Experts of a small language model: 25.5M parameters, 2 picks a token.
Below are experts of layer 4 (counted from 0) of a mixture-of-experts language model. Rows are named router (the router's row for the expert), gate (a neuron's input weights, with its number), up (a neuron's input weights, with its number) and show model dimensions 0-159. Each number is 500 + 25 x the weight over its row's rms, rounded and kept within 0 to 999. Numbers have three digits each.
Before each expert's rows: a language model's description of what the expert responds to. This comes from a sample of Wikipedia text that the model never trained on.

# expert 51
It responds to: Paragraph-ending periods with double line breaks and == section heading markers, plus en dashes in number ranges and scores like 1–0.
router:514501503491410507480526511476488522476478491510514513524520511490502485522498480477542462489545512509467548492499528561492461465535532439516516438522534525520478511469486463497484491469544476543486465443494524499495557495511475513476493482466543513494471506514478505504543542515516523496507556471492520544496503498505473476515521490524509497515498510519499529493478479490469498524529493482535497507505509524513525482480506499508520504538474487550499528508489498468488532504493498
gate3:459450482462542475454488483525494535480507540519514517516492517516545484516512484480532509499500496500509460461466532504473469484491468465515474481488536536505534495482496510522488524494488535472483494532514507478498507541540531524471442506501480522511513519506542513510498509516523542533481512511511443504507490518469509551490511500534504503495497531492510511452459481528515507470480504544555529494529445481506488520468495536515493499527446495478511483490467458497453503528498523
up3:456487464513515512456502485493449525489530501539532498485523499513542464491527482489525484520519517531534471502479553506494472472487499513498479511471517538518496500491472512525526522502496500504487501545500494455491480521486527502499473444463500510517536551466514540499481476522518525525478478511535428473526466500492485531507487459530542522500461495517504467514481493521504487456502519536523504510539452447488478525505504491509515531511468491453510493481496437503481492522491526
gate4:530492504504514521487509452531495517460485528480482487495480502471528495464495477525469517544462495535522485501461523507517535518489505506503459483437533506503547502488486485514518524515544490488479480463470513482495454490481515560483480503527475491490525505508499486518483502492513493513482466474582454487551509481487473519491503472521507489503484526540547504489492505521465541513514514550491547539509488453505474495533488503523516521523499521499467456538508476501495527445512477
up4:518496487516486506509527531492478505466535459462447470518502500472507488566487517525517480483472494536509484492470473497532452472501530506535439508499532497539516505447473442485505504538510522483518524481486472522503451528498491465511455485519471497531480513503502479529515489521511478519500461546503469490455524546502486506456482443527513507495500516508540489461489521482450512515501512527494501478501494465515469511518539509517496498493504513486526450514478509464490500453504506
gate5:524458476502520501522500470496478522539513499517533457539539505514533492476508565478421470481510506544460506502510522543483496490496463486503491481540488499441526509505497513501517492479488513539506529517496510488511526485471524470497478536496516512485489522517460528492511504468502543483497516470487546487504447542504472483483500457532556463487486480491505538540501499485472534527493523485498531514528488480482481482484521481541498500533538509508544489531478542529517514488525504
up5:533498527538545464494517521467487490516495533524543461496522503524438491541503445536511511518475462454525514497524498468496536515487533510529472499494501526575470491524511503484480517507522537466517501471503496468496494490466478525479512498477489556507511481453533447494510537491515499497491517505498445502498524492538519517525494476471484512490517512533451480475487509536530502510477470478496479524493467561532534493503460480487493523496463519496503481491492471499481509501468487
gate6:471464444515457466508487516493515513502502505492482523519483475532482490524495510499533477521498503538501480473507521516503459483487523525519515445505467494520485471454505518557498543492494506484436555503525491517518459495520478495533536536502460504501518557459540492485480505481461516545470516493516491478463503499521481543510459536514481515504480452511490500478513471559497515520499526489508515470525480539476496518515533490509532463508484476519524489491543464472518525482509511
up6:500498494489483509520552493498524500465478517516455471492505495520444467484548510479475468460502491532459477494519495522497499491475499468505512511515515543501510487511512480520451519462491508524495483458507460459459457482517497456526507498505524558508495484502478480491515527508527447501516488508506538486559492458478473492471504543476528493504504530486458478460538522488505489458539451461501485498517485513498494516536524510481460475469461460505440500494495492540486502497482508
gate7:434527532472514455516524486487508503462483536499517464543500467524534461502508466538486509514504507518488464494493483499469533511475494481511510493458514563495468453502520470475484518446473495543524516516478505487530519497528502494544566470496483515485505489459499488506496506472516482547466507498511505499473522493497529497529536499446512473506479488468500502483467541461505552521498468479529506516513500563516506551533491479498478519482506495510521513509513466475515484485478514
up7:483499501496516523466492486486483489513513485501513477530486449516514418525517490517510538534504513486505464552479479508463521509509466536508491537475504525474474502532481510530504486506496522551509511542528538497469547501509502492495551480508515485457506527501529542502520450462517506507549559522471534461506485509505488504495489462532510463511485465500497531503464460462484513493449488519502510495537525563492492514486525492509471518487505506494549485487503464471511482478482514
gate8:481530476477510488516502507512482512453491525502487495478472465495489486553505515497543523495482509514480528493479546480483482513522480527525496553446482482483515521446517551524510516477522475514510505512519507517476506464502477517487587524522490510562518540473518519493504484530504524521481504484468500486451522534492498469510467469506493529496516507537529502507551437511500503513540459469539509505493509511529529518503532492482504520484483508483511461471530509510544503445503514
up8:490547476453487490454478429468497471552451542482475519500524494539491542515492463478540501505520493498476507533528551521484495504496472503500522523509514499478498499491494546543532485488500514512534488520472513523461479518507445525458497499494514528532499483491501502483497531463490512505502494529458518519447499550439513503515490482495505528522503495523532505526517476537478493475526508561513501514490498509509512519538491525514539530521517486531541516538522503506465521496484515
gate9:472454488474492492448494483535490507514472536440511523498500495489490525476491470489502510509532557487489527509449528502501473499516508451483499511515501508466472507456466486512495462454500502473513507535490538522488505491512465502482494503535495532503469510515519474535502530451476479525463475484491487531528508519511479533485476476497486512475463479484486482497551496499476499495506517480515515494482534521537512525500551524543522493468538450534492549519469547513538453484503546
up9:482511497513531526512512515509518498473551504507515507512495506525520513490457522510493530507509478511488476458505476523513518518478547496502502490534471538572477528496488512488501482545530499523520483480485497524528458485498488547495491495498515472541558537529524487506467515487493513501490469517498547486512487487510534512441540484512515489435472506464487523511446513535548491462535475518506493480492455519494519494513523493575501490512518535496515470511513534486478536522504448
gate10:500464502466493454527514467497503496523519509518521522512486550459449485467497496471495489485489505481506524515494492542497485489505516487448515503493515501543491476473515520469543518476497524526475463449498469523533527516506508501511495495532531550463508483498546477541529512495518488498481552528453522524489484518503467532510492434549525545499479499497527504495496437509524505490525468519499517553506483464470527483556529521491476525496467462496493493498505457519501501488504513
up10:539569491511522520488489524518501515500474496486498511478512491556501495512506514506483505508488488478504510500498513456493523504503502512533469508512484507467527517531479517491543538492491509469524537556492502523492497498477484486485535476484457448545498511498481517469421521510489499486492475509477489478501480466505534488463491573494498501489528539514490466490484511532512490477448560512504445510494527501523475536487503457544545469505472518500559549500505500514526512486509477
gate11:467502501503487497487463530484487507506464493506499542503469498504527532481500530508473506515522497482508506510444507503451480487485506486548457489513453493486523530486491551490484505444444481487607512483449497499507491440503503541497514487510505523480496510479499525536536493522478520498515527479506543507510501483490477492544439523504477481514490538520479502478494502506520477545459480504504450495467517520498497499489533493501474504462497467518500521475537511478536492523528521
up11:484485539478529480492484523511450498525465449531547523503474532482492497511507534484493490503509479491493507486461510523492487460461508479481502481501510470484482490463470516484501539479493485537566505504456545527517501450489512509469500466503485479484528543478498484501498495507467480514504479509512544489500505500463498527508447526531482492473518525529475510479476469517511492530475462480513452543481438549524511523494507478474470477455489506475495505473540481503514540519465546
gate12:512510460504438499492496488501510477499489490474466521511531491501491538463475484507522541506527514504520495509463526491557477523481508510514469525464474543526509488519469523481556495542493513514479469512509483490463473519444506471515460563469487517476482476499504492532514481524515488485468518450519548503505462492521514498525455478517509474502500469476519527477541532483499523479498527524544530510498534484514497502510536527490487480555489522533474531512476497536495474459458506
up12:497526516526539470498529528524534494497502505534437518496484506535519512495495494482512495530521517501524561521508485494496507495497524470504524474520493521493546468515550484516515513484503525518537512516564539518470504522532481507521529501497480522510508479490505500449516554501501519524491456506466520468512551475466464530544510499489490532496482552481490495506478502508527525541500471463515488443489527462528508485462499502494578520467510480518469462474500492528503526502508486
gate13:483518497509535484575443477508481502492522513575533498487475494483528464494496486509473466503538474507500529508503487524490487529462477509492498508504492521555462489505495528531493482495502510540495507486497540516531497482536521518505507500510536502471510525510442506503485484500483460482468486476499485496500482531559477551527507458465524493534504466528507514551512468507504518499497490478518485487482493506512508452537450452467476495549469497543505483532500470510520479528464491
up13:465510513483518505528470521508475501493532505490515495496461491494523452458545490514495502488539506480497530499513511559416497471482472477524487484547525508547482503471488498497451470511493507515512498527476551499506517503512504519500504493554524526504513544545552486506470490506484489455485535449515487495521487546504487505489521458488492513479494513519487471543524481485500492541489485519518557476485472556480478468519475478507450492492487535531496477499490476535525505517507502
gate14:495536476458506494470508512508489479528539543502478489510508545509474443505530495462497497489500502486538493549472495489430519488509501469468554527485453482533475471489521511511504482482470548481509482510492468506524493516467532509496519479490493526486501492474485491540503511517527488508478495512522524491519487464494471508488543508514499526499538475519495508551508509461565529487494501520530533500525506512456523479526467463505483502540463495546530537455538457503518470502470500
up14:494472505516520501542480541475539504491490465499525504518515451510514559514487506522512511514509422496473529497523461513510456504496537511488487519506500524469518503509541498454490501512509484493465527458545496535510483473531517522485500525538496488472522492535523509522523480474476469525490514462494482499511500532552502475510477528434510485528491491461499508504504503532496516509496441481491461515504481505556467497478534566487509520515532515484455490543483515514487539497504494
gate15:487469475450488500492520514504504479473493549487476524462482531482489484550488482484530538496515468542521497482497516472503523527482470488530483522466452465509520502466506517484530510461484543506497447484517485537454478516492462471470501484499498449455547509483524496500505504526525466520489539519525513468506542530484443499532543512468463508515481492511507504550502507511477495533519468445490533512518500496534489496484482530487493506495500483496475452547546478501498503492514514
up15:469512509482494507482519509545501507483498520495490533485499527474500519566509495464517518476505468548487507504497496469504483533476497496537493485493486459529472493488512530478538512490541511557490467476526511543488514531480515496516486497493518484462543503520526533500489489506538481495521497515510546444510516528452478520539535463503491504500478497527512507551528477541513523513546475479460573497517502512490499471503493554505489484483455487508489452532523498511495517562532484
gate16:469502485525473495497519494460490514462494513499537500497504469469516520573482477510471480535487500561500503514505479524518475541529543455475483466498521508530485498498508505501554511496502472499487549519538561545487490531526471543489551519517505493536480516511491473497498482429502510513477497503467527518533469525497503485522534522481523489540524504464486482489491513501520512478502502478500476481466521570492534530475501516515497548493475538528516485523509510499506541505483488
up16:513497489526429478502492478495483493505478550488518518521502463472506474478470472495541520526508503504509476498532526529528505467504539469471496489516537504521513530457502471515504480506473533514490551521487557481526518513475511459520568463498494488505469502525487488484483458530522491511469506533505548493540532495505516464562489506516509490516503500511493463522464483538495504510495529461490484504435501531526498548513493481541536491507465542517468501510462485503522511513512490

# expert 6
It responds to: Pipe characters separating cells inside wiki tables, especially after numbers in election results, sports standings and award listings.
router:457518478515525458470454529531483518481473543472486477506505510505548497495512545476440528474484435498507469514472505493517509533487542460508516552505531499443507527510522496505503535482484542482504548485497484525489534434513510537506507481528519499500494480482476511514500537479487507522507484494496468471502494463501512537510506475453511493486460491475479517469464514499498458484527466441530498511517498514493551523498488502513545475524492504534488459518497509491514510517523511
gate5:508509518503508520555487534543500500489506473486495480489451558474479526457549531494497533510480472525532531543517511496491441476511462467464503519513487523507521511476482495543486508481514475529533486522485472486498509535493506483475471499533495495471481479507509502484458516531510483444477508508475484476476486497473518549544540452483478485454531484514523487511506532482507529482540466485509487503482517482520525507518500528505491527526496500544454521516493449524494542511457477
up5:510531543526509510539505485528517537478512491498487528498446536526491517489564560493493538529477505546499542525513521467480465499455482516476521496544504513535509511469449475547491494467499485504505501488494477502508530519507538496481518477514501500467489510511483511452496493538497481490519492502501496487487521540458541556520510477455471471449536489483515480517481502477475460459479511503555515503510504518513499517512462495489508513543502522553506534492513478500482528512469512
gate6:484438466452479535497494475480483526517525525514492539516506518486499482471480483510568506491534520493479484444523507537516517499522493509476463504490474493480519524506525532498526503481516478496532496541492491496479478495455515494499538528510511529466514507514493554534526517519503523467521504492513542499511495506542503508501533559487483501514408537483505492461487516498477549527496486487494517468494530514481503500525481510540456517511549498471510495508515516476458491505558502
up6:518469488495498535436509522472520527480485513464509521528498472509516488467474508506558496545480510532501522516525519505536506487436528541542446499486535503555491526517566523455494499481475492481521486513463489494510484516514554514480491465527514533503530515493485547513518531484517491497521496468501476486544499535525488500490521450504515463483465507501530511492499539535480501484476489507495474519495514510516510530486489484521492546505565494478523514469479496526520472512472487
gate7:495477495474509505488511482501496546500490491453511535520504511483460511491495513530493536509541518521490505465515500539523500496478539524495495487440509495540522479492533483494495537533532519443484528476532486491514503509531477448495502526522523423470511481495486524520535565500498491530473531512524524484480470485479492492530537542495504504488484517511510514532475524521477547519541524464525484545492481514531474482478500520467539452505457480518528517489538504474519523499509463
up7:466525491528512513558489484520443511521503490512522511531490498457480494495515470517473482491511500485482499507463504481492454525509532484525507468476497496480463486516506534571510469463524502452449536497469483490495499508467482461488540501508503470542478493499493516480459481502512514513477481469501451528486494502489491497491524493489493532484501500484524513507481458480454521540482442542480533483536480487491491515533502455493460509487483519438506488470487501523531445503472550
gate8:473510503466483498525499495475469479511498483442501462511522545507497438464465536491489478463509513474531486526522495462554541500469514469533527521447502529479490526460504546471532518523520495506508473495518531525548497477475474500461480493467486484513529515505492463513475536508535490470489512482520475516506504556544462462526500500542513494502465470543487492485529485497481519533481476498508534488503512482514470501528533535500512499454517480472480465502498496497482489541516496
up8:502506505478453482522506465452455510521477489463504458519522524511487459492490500518474441506531522472512487525478472481534545463474529449513499509472506515496491543492524515486528508530503455536517507488531522541534511488455477507479502521473481492490512491539516473476450536503526470492474512484484483503511510521501453471519489521501526523494465463541497513463507487471496540479487476486512517480520481477546490499515521537522522506477549450477483493518513514501479474541463531
gate9:537497531488460501513532514473501496492547487496467500525518518499499526494516529495476513498481539499500468474478562530491481474505459506481479509466490477517508529488504531491491484458464496486525536456537469446481471472473480466547495511517447520500477507510495509467490499524513511472473485493561500498534469447483468463480474495449498462508469449503489485503450524483490525483479492488514518535496496488479500530521454497531482510539469542474516478513522491485484530483478529
up9:474526467497531516489500460506486516458456518484510490520481477515499509520512490526537510529499469491525515492548463485515512504486511471510514535520523522496498460507536453497503542505541510497473504542433506534481542518584545515471514490499520522514495493498449502537503514474467458519507485511469495505503507527502524513496509514558519542508547524486525527518511491548485516501518551497466497454519499483485502487483523502510523479483465477494509509482485516468506453535520461
gate10:497552538462482488495488496510514561498499557429553513528477472488504494480517468500502516520510533524489455505533494464516491529495472504514510482546482490519511492546512493525503494531492504432471508490510540519494502495543519451532518489547519471549506509494490471518496498501508506492510480448530514466478517535464478469497499520459467507508525456494490520521469480478526487467480486510521482463500506518465494474488503514549508456514507468505509502480478480485515475460502482
up10:524531507460496448522462491505551501498537533512491519517507488525485491494517497503442497522480552519499489454490536508502471478510464455489519522498516556465476496480486467518507519532487520464472554509500482527482485467537499471504496534522486527520498529511456531451500529512516490522524481513488559500503528556508498462488495545505512530491458520502528516480475493483528503499441502494457482454513489504521484530508494492484504488532518486486522501483493523446530492526510471
gate11:530508501479497555513493531465495457466473467526547538497499531511523455520527498487502467503461483483533466507489432515492500500499502496539459497493495513485525497508490458511491484523515449472497530562529473553484500506512529491500524495468500487523503504473494528499539494476566538497492518485541490532487531491527486499513522517521483539523473497449474495504473467524516538461476531539503489514490506502501502493522552487500500498489462483531498501520503469539518525521451507
up11:517520464530471521485499502482552573483492495515500506478518542529547504475541538516538490509524491511504498473485509506526491507478542494482509517466513493510466501517508526533483501487510523551482482506462517461477530523518517486451484484548479503510519507492493534500480479556465437466536520503454483461471473491501530484530508524478528546492492534527529551481545521492508500503507474492473492522487487495499515528523523512454511511471517524513510473521506502476445494530499490
gate12:493502523480537507539499470484435518559511512524497484556492506498534514514467486490478467525501513471448506500489479501501449504522447492487483475510528533538525517500479480466479442484522526500490496456494531509500512482495503505480476523478515472521537513450501511493534507522508534496499475493513472538536526497495448429498513486495509481496486508522498444492489476486535498486510492461544483491530466521498456502506486476461500531496573502505521507502518521523485504505534497
up12:506527533511484495566504476525494530488486495500547544531479512470553507495473524480512490484495517496434494499525534514540512501476455512506501516535470521556498498524501467524489504488507498460509548482481518484531529475512545500456486482507509470504537484491495496471532531479525499488551471452506491535483503498527502473480477498498506509503494511450458539503486527505488468493474495478529498500491477471482493515512503494525511467525550463549562498508477525457517500476524532
gate13:511505509504513525467458489500531508492493498481504474529463478559530489522518503484506517461444535520503541465503468525424524477533504508505533493504487520582466552518484494492521503473490532514489500481519508442502483452493510517474500433475509478528478513519544492515501487480496477485557452486498518534509523477492526487515452509522471506531492504502509476532467487491508549504478483527516503519485496496486487457489545489506508492473534502509538500500489515502484486511527495
up13:517506524509482526531459508542527515501468520460530511504467501492479479492552530496509463484477524471506509535500550492487518516482469505494531461538513497537456510466471543462522500545536535518524491469503489484478526487489509494513443509457484482507508494529499512487516493486540545487499453500507526466480544499483513524481504513514458499466496491499448520531461540517484507531461522494496511459541495503487511510472494555507488525493514491511498496457459487514517521525547540
gate14:514500514485530531520513462513485501477520525515479498536499485522477497493465494568468533448523559489492501508469474513507547510530491503505518506504542508517470500484480509513507481540481515449521506579513477549505526494496504504519494534545507485509511541478509521517445477492503493496511497490453522483500482474502524507481506524498462506480490506525459469499520475545480544494492503473461463451528457526460481519488507500509497498524531467511502520484514550519492483505495438
up14:536523490447514477470476523491517512470526485515499510549490484513479521496476463511443544503483476458493484469519466522516491488479498479529513489516486457467511513466489479449538499519495501491483521518543527541447513484484558545502514535527457465482508519513515499485544518514505489500497491512518480513521497536547522496447504513562486538469488500463522492496488512498494528490471542492477480496544494516503469490508537460497507467487527457484496497502518528539525514530498486
gate15:513542515488508465546541510494508484506527512508471491556475508534495506503526493514514517527509521509521519513488536503508528508491535520542542471479496527515469514506535489456494481479492527473500501482467445483485480474517504532495511474574499463490472456477447514525496499508502457495475425511496459488479514516539494518523562532502511536478519481498506500522482497464475487465490505471488491478453516519490485513525518500512517488507495532473545444522501478504490477487467466
up15:519459486511473506495485485519444522476452483497521511473522528481491508474487491501513493523492469491491509480549472529512478469481462455503503519516498483461502483449458503531466518492492532538532524503512550495502524497480453503524457520439485551539502495525567488495535492540486507509498554498467490528535486483470520495478454488466476456514486507502505506477465500559501488573495479522471512507551496475510500498482488529496498515513509511502490509499485520503495497507518511
gate16:442505522548559517563513489532477500539464463490504507469490524481467485538513489515470525478499485511524450511459503488525508501512502446465489514498525476486473510526513505462516526483491486524482497535526472500487489462495542480497519499484448519517483494479526514475509467491525481510487548486502488509440488498501508516521497508514516497522511531443499457524506440528488523519461506477503475551488534491499481489519442522512484484500490493497506492507460532523487532481525532
up16:448486484486535488502522486494497507507471487510494511468501528541501517523522523480503529478472471523566454561502507482480548515483484466470465509509504434516529476501516466474513511478535508523478493526514499510488522471486545501496546499490490527499522502486525535486531467501516496479485537526497494492430493481458492514528510520522477450449498487513517460544516501510512455529495491497505504533504530474488473510479466518459489491514486459510468526516507513502526543486543522
gate17:534489504520484529488518486518505483527506485497512492521511479484505533503480518527518495507445513518530461498509552523505506491520516501541456519502490457520449494470522540508507495505498527515522547504507480520515420527481487466487483527508460486503522489507504508482499483463541495483528501536469483521513520504522486480513505547522466461521497506517501491475531511458493470505526511473479503542464507512495521448526512461555465511537505507495469430508440522488490477539462515
up17:478512495466513486522483514469493495484483521503499506467493546516495476491515468470497496498543494481492544481497464491513490519497471516468543460490500517497536494522484479494520515511503465493465461499501489488481553473508513555472510468509525528495501506491506491515531499558467535496470514448509516498483485482479488510470484488494524548476487494491504498545497485535500542485473484546525492446519504498488487543449505542463513486470514485471541571505562463493535512455536500
gate18:479468498526500530514506464546509480538513485523509491529501491492568511452521546601484468499514519488489511508472460468480475481559482503508530471509488492472496513508484488498492541513492495533490469474497465529538547496506503511533531484521500495454475480453496477526527468548461475518505508487513522499472514505472503496475464514532506469464485495510482499472529457501520484479521490461503523482504469516502503494504510492516471555470494507494467520533493501457487490492471502
up18:515496525494533482500499511443471508490488495477436519484485527524425457512493481411512522521513469533495510531538515488499519480434521510517494512486516497516474496506510501476515501466481508520479502504548551497489461490488487510524521515456518497546519509519507471479465499482546508484490490512486519506519526448496501455520501502494511526472535528475550471503460499529452500523511501516484470494489512516477491494490453456457509473494525492499504486477543501520488517509526479

# expert 37
It responds to: Markdown table pipes at row ends and starts, separator rows like |---|---|, and line breaks in tables and lists.
router:498463469511504513482520468510525499505500506477519500491490503488497500530491465497491518537513492482505532487513480509532485454534526484490464515506492495479512443475538510435505487489513503535460510453532492475469460484511483495537543503508520507494465545528495440480495539510497506526500455504477482504492516500491555457475523436457479508516512526497544494495539480481503459562518490512510530464538487484501481533484491542502507549476492512501482452519504509482473487529535516
gate1:518535488466471475519490495491497480475483516528473507504535493484516513495537521488518512493519499541521492519540536498480500518455502472507496513487521540521457510462499500473510531468481523465491498496496489454496538469496538463484506506496532493566474488561489492476509524511503506504497522472491587506481508488496474476498492473514481514493550522508534543516460496508471475547482545491529475475549517471475463520512496513515491522471483525506508499474528524450513524535553529
up1:533564492460500499501489494470482508497500529511475495511513490501522494507511513468497469523512507533496488502547536492462480534472508467486525522474531525531459532474498492483521512506461519458495484443499479460486525462503532461453482506485490459557486503549489485477533532481515515493522506474515548514481496475529481442474476471506489520522543547506520499497480514504482499538483529511491471459533528504486470508508496503532504537468489516506504499459537511448521522518532524
gate2:475518484473471483554472518559532494509489514550514506467467505485434518532537450522475495457498504490494496540519523472539494514511503500462494525557452469509537480520472538491495538500510494473537497495489478501476489475515506492508528536529489488496541454497478509497531489463514552462511541521533508494487495527503490504502548503485525499501491480478530471545517479477482516486516472468480443516500498490472469521486497509514534477487527488500463498533488514526489520511538491
up2:510545492433459459490462473534537445472506517516473519551504519487470505471547460495484480515512500534480495504519529482540487516531480492513498515478494488502523502499476523511504570460487519505514552497504511484478504517521522514509505491506467484479531469526487495516482524483514489460488520518513501503478521529523475519505577518522510500464511451488474480511500504464488513539559501474517471507488497473463506524473469506488523495525465485525450499506527496536490539496474516
gate3:551483508484475487490537502505487503486531508513481540464490523539542549508457522503472506505504468453501441483492496479497530494472498546524441517519508488477544502533479509500456457491494510496521544505491519490466476539517498469462476546534510451458481497498468473503507476523532497496500494514566521481476473501471498501481480473520517508526446486498500479462508473544532494529492491460514520530524508489492522526483514530530507500515517523506536497503531493522499501513543472
up3:508485538452506506454500491497520496514544570469510504501486506491554477488518541506456499518492491473495481565490483510495524496466512523466482511461505517512547476493473500536491490510494516519530520523515543504483511461509489451513483496496466484502492534517486500495521504518505493500468504503487498498515462460469476531517458488477516498543421460498446504494512483543495536499495517504492535520531528509485475555490513499516500501477537486532551517495531487510478551535499478
gate4:477486517478505524576518502529482473519459546487486474486500492531480505528490527515496534515485522491529452475499529476524509471534517527496467470506520528515534510569506511468542539519557513478480515496490506507498518521480522515511477549445494493478533517538483516476467497536474522491502481519506470498505484481547527514465472487507513501513546514454485511515492495497487513503488520488507486508516513536513475499455523486506481470521517482514471515425482521536554482530506481
up4:507508505508540457434445510490508535477530501504487525503523510518491525450510481497496501514483486484514505524513486518474495531455524474493531555490474474527484450483456482507471475525453489536485491493519495492488465496539487458482509495549471515544457490464546487530502477449483495535472519492504522506468504476462484469525520513494525478512476515548482527491447516501522488503480470506534497496482495447501508466517460509510499500494507506493502489537492479454451512471514488
gate5:460505535476466485512499456522453503541496531458511523463512488480449483504483473507529545464573493525469498522486509489480508499508493463538557476522510515547505504523470498504518510523523530480517488490490555467475489505514470450504512512530496504490515529459486559469494509519523493486458530512476514497553514534446511494479523497500472512531519511482517530477551501452483488505492475483479509516491459457496497502487496483514500509518518466521533476515493466509491487503504484
up5:528520467504517554538507481474486535496527509503527471527506506505483459537525557490403467476466477461505485531447482474481516468521533483509483511476495484459459493504482484475500530494520469513519541556508452497537514517544519540538528493511505490493476492490510482517477496501483537517495485495501495485480504506549501517492479502485526522464500544521496493498439488496484512557469510510503486505519503507505517478514494489485501471475480528484465462476526511459495506485510491
gate6:493500528445532454472534507555484510527503573464491483528455565478496519506475505501518547513457488483534565497548475514501536501512494541524480511528510462494503520503526477484508512490503474490534521492518531513502524483474543481536523516479501520499531492547489469479497491525520501496517525461465482504506514524503521465486514527555510491535480519485545515494490473544471470493507504503483517468484526476507490519458496487497478518532532483482483520495483503519499476535479511
up6:506482466542502530520466492457518511484501467511469526459528436513490463464507500534472481498561482527482468513443528519512471501488475440451527484511505537492491480529452524538527508502479486500501461491490491453482492554528460549470506476528479484518500508478483521521501494454484482488488472533513483487504500479488476494472469509451464504480513477521496487502529526470476531513466484487501455505507490496470486498505498487464517483469521516483525471481513523480535503494518508
gate7:508480446506466472502491519560525505544503522515468515467518530456499507486511532482486480475475492508493529522546469548545494449466543488515518486484518483533466505504530503527490543537486466520511496476493471522475461485527497479488517455462532528499464486460527497500489498530514486466498528472490516552489469474509502510498513503529501486502485522493458491484531506477524524510543491472529472525496492494492533465478488518489462503502486463523500511576527500513492530471496530
up7:523488474524459479496475545541536498517508486492469510461507514485468522506497504449465489476466508546459531517522495530540472445479552528494479482528557475517488509472504500534472505497474489547499477472496490512470476489490522487482532498476532510500494517491481513474493525538503530497555508495499498542480478508523492488481474497501486460490494524483509522447520501477516499528544490482523488481532482496499497479487486527449465501475539475519488507564488514534480537475490555
gate8:465491465492566488560467486562519463520506503531512468493538516475527486510491488463481486510514476532479543493477491515536486487487536502508482524520494480510530496553477503429497536503495506533506469460487485508479471550483473511520515520504491530456490496482512491531483447491501510470496445540550478508514496525490472521538485479489481510467476496503524497462514504499486534518486500490501518493483468512493488510499502500488474510433514476502484487494479473487460461508456531
up8:475481471461537513526530491518553491519487473485456500484515555475525503471506550491499498519513496505495510511491494518538500496505516470508575504514495528509516502500476491465554499502514514524515505490519513465479441516516467446483463507505540440449497515533521483520488505482536495492512465570503537497488505506497464528513508464522445518516482514504477488517540507500484520509456495456546471485507513483508493479519460505501483509479504491518475509494472480541515507482452508
gate9:517487494498486467506493484535486507474567519483476496576539474529492471512506501472492474529493490471473521489492483487477489513495517500485456531518505501518475518495541475504527462500483488532488504521510490514518542509464479492552502462525506504520475484462469500520479523509496474474547496536511469512536480520460505487486521564550489517553481508549485480513511476467526484490497494540476527524523480480481483511515534486463470490537505506492565471535518498483467479518520468
up9:501521510480517499475491540465496484528503514492480444493511491545513523538458503537486489521522516491517480446499493507543519538485494498547507527502492504489507468469477499473502493529523474483508500487490444492484532516527509545532481502472508492508508485529502534541526519521480473489494538496533507515521487464494508498534500542496488493536513481554549492500480509488504498476551483459514491527471509528562525511495502503535506487504448541489477575462470507518491432496490513
gate10:482520511467525478512482493533498443514506488491497487505426515449471527532457477451536505490454510494499526513558522514509512520472462484518463493435503474493526487496460525514491530541526489461487498520526540512554500500480510497509458491506497505517496493464504474500486501489467498498472526494481487501481516428486497497457517458491469509500490511532463474475526466459499504493507458528471515498499519529482533507472458477504504527526511498475512517533505501508513495488463462
up10:490526511473499486522465510521463463550492466473462463504482511460460524534510485465503506492481499508483519471559483512492528547471508511519475487482526468484501484485465541519515524537511487514492499535525528515538520475489539535448479526511491497520492472445482502483521496498454498515521499513527468477462508439483549482448497460515500499480479514517461499480504450466520471507498475499508518504501490530477524501457476492535520530541489471460491499482474504514513492499473474
gate11:470516467511522528471477502497499505508500486515486507527499472538448507529476504477534503475492473498487489479520508549508483488508473488509486491525514509434508507498535489519528488534503516501519455494475508514493545480516518473501510532488500471478513489517511459474523512455498474543529517504465503547479421519515526500452475534534516531510475512462484530506477483496524526525492537512487533490505487490465524495496472494512532548518536513509545513455507510537474581519465501
up11:512545493479499494518482457481497489494502512512522487483495495539509493510475511503489509473504504476479476459530525539489488510477533463465490532511518503503507465473472480516532510524492537482503489492534502526474533453472518539500509540482502488470479514496458448487556504460487503502498540463502510512462420493537495483470483528547554530521531464477498499503521519507493490483514519488454528514522478522442533486508497494508504501501497530552529464463505456462477519497460510
gate12:483503499478516485495527493533462493436539469478487537540496500497526500492444477515521493456524458513488506552498511482501479459496540500511528438474491527485516463494506541476468471489491478511525498515495482467444523492554432484509517506510498509531532501536518521509504470518469483468507467472478490472501502489461473500515464489508479523491502486507478519489530493500551455476495518554491470532464502496484508514504467525464491472505517517521491489548524524502481486516515471
up12:455523500479507511483522492525512527435539465475486538534504513528539492490435469521488508433528501489484519494487504499476536489532529497491512502477525489470500475500540527499463479500493506511529538508505455463474524494523440476464500542516509489521526480530521503491498510510494507498494451457470503492500496524460494499493487456526453476478515490511474504525516515542542476482485499515529536538493508533510500509508463538542487469495498513515549487552508523513491472498506474
gate13:523550518477537476538466549511471536497519521520518508524526512533513533465493513475463492503518534495483498516521499494502536506506500467546485456491506494477512538480526538544503493489527531513502535464488505488501524543528531448505523489511499489496500475506516560508486489480513549512513482552465522549510502478506463515476484534461485512521518480470536536530534497497481482531505481481457486490534498535527521505540484475519552525466497517543512470491512500509499513472472477
up13:518488489528473477464500468509547452491486513463502504483479484488524512523514523488463480512516481451479498528514534502470485472522497522491481456522520503478501467537496512524509503471425524481478523529526530499476520463481478529476499535456464533486483455536515533531504483482509527484475488487474511509508526460486524505526492498554533505508468464538483495491493509512493534501485556514509500525493483521476488508441496505520478465553486492457500472435518497500519502466475486
gate14:473498497484525482507539509526526477533495517520524436505525546505510526455505489485481500482505503502538548530484531498494497490504493474520527477516527501488486457468546506529480483513510503500501520498485509456542479500494487528546493499529491531486496533490509450549468529525488511499479471519415497495524501509436511488469492500506485520483452480473522494490480507513544490518500477494486532518480486459482433497529533509516466477492452535504500509491495480514488471560473512
up14:495509466517483479519529486454518528471510475477540508480526461492481507534487492522552488455472492481492477444465471516549506475522476498502470451529524532508498513516489505507557512475484507461518497496493533472495479473491476471461491543471495528503504504515509481484527462509556455474522483495542500499457486483497495492522531557470536508532539509479520497476538477483484538517477491488540469490464518498507509536477495475494503535499532486523448480519469490484485485493495523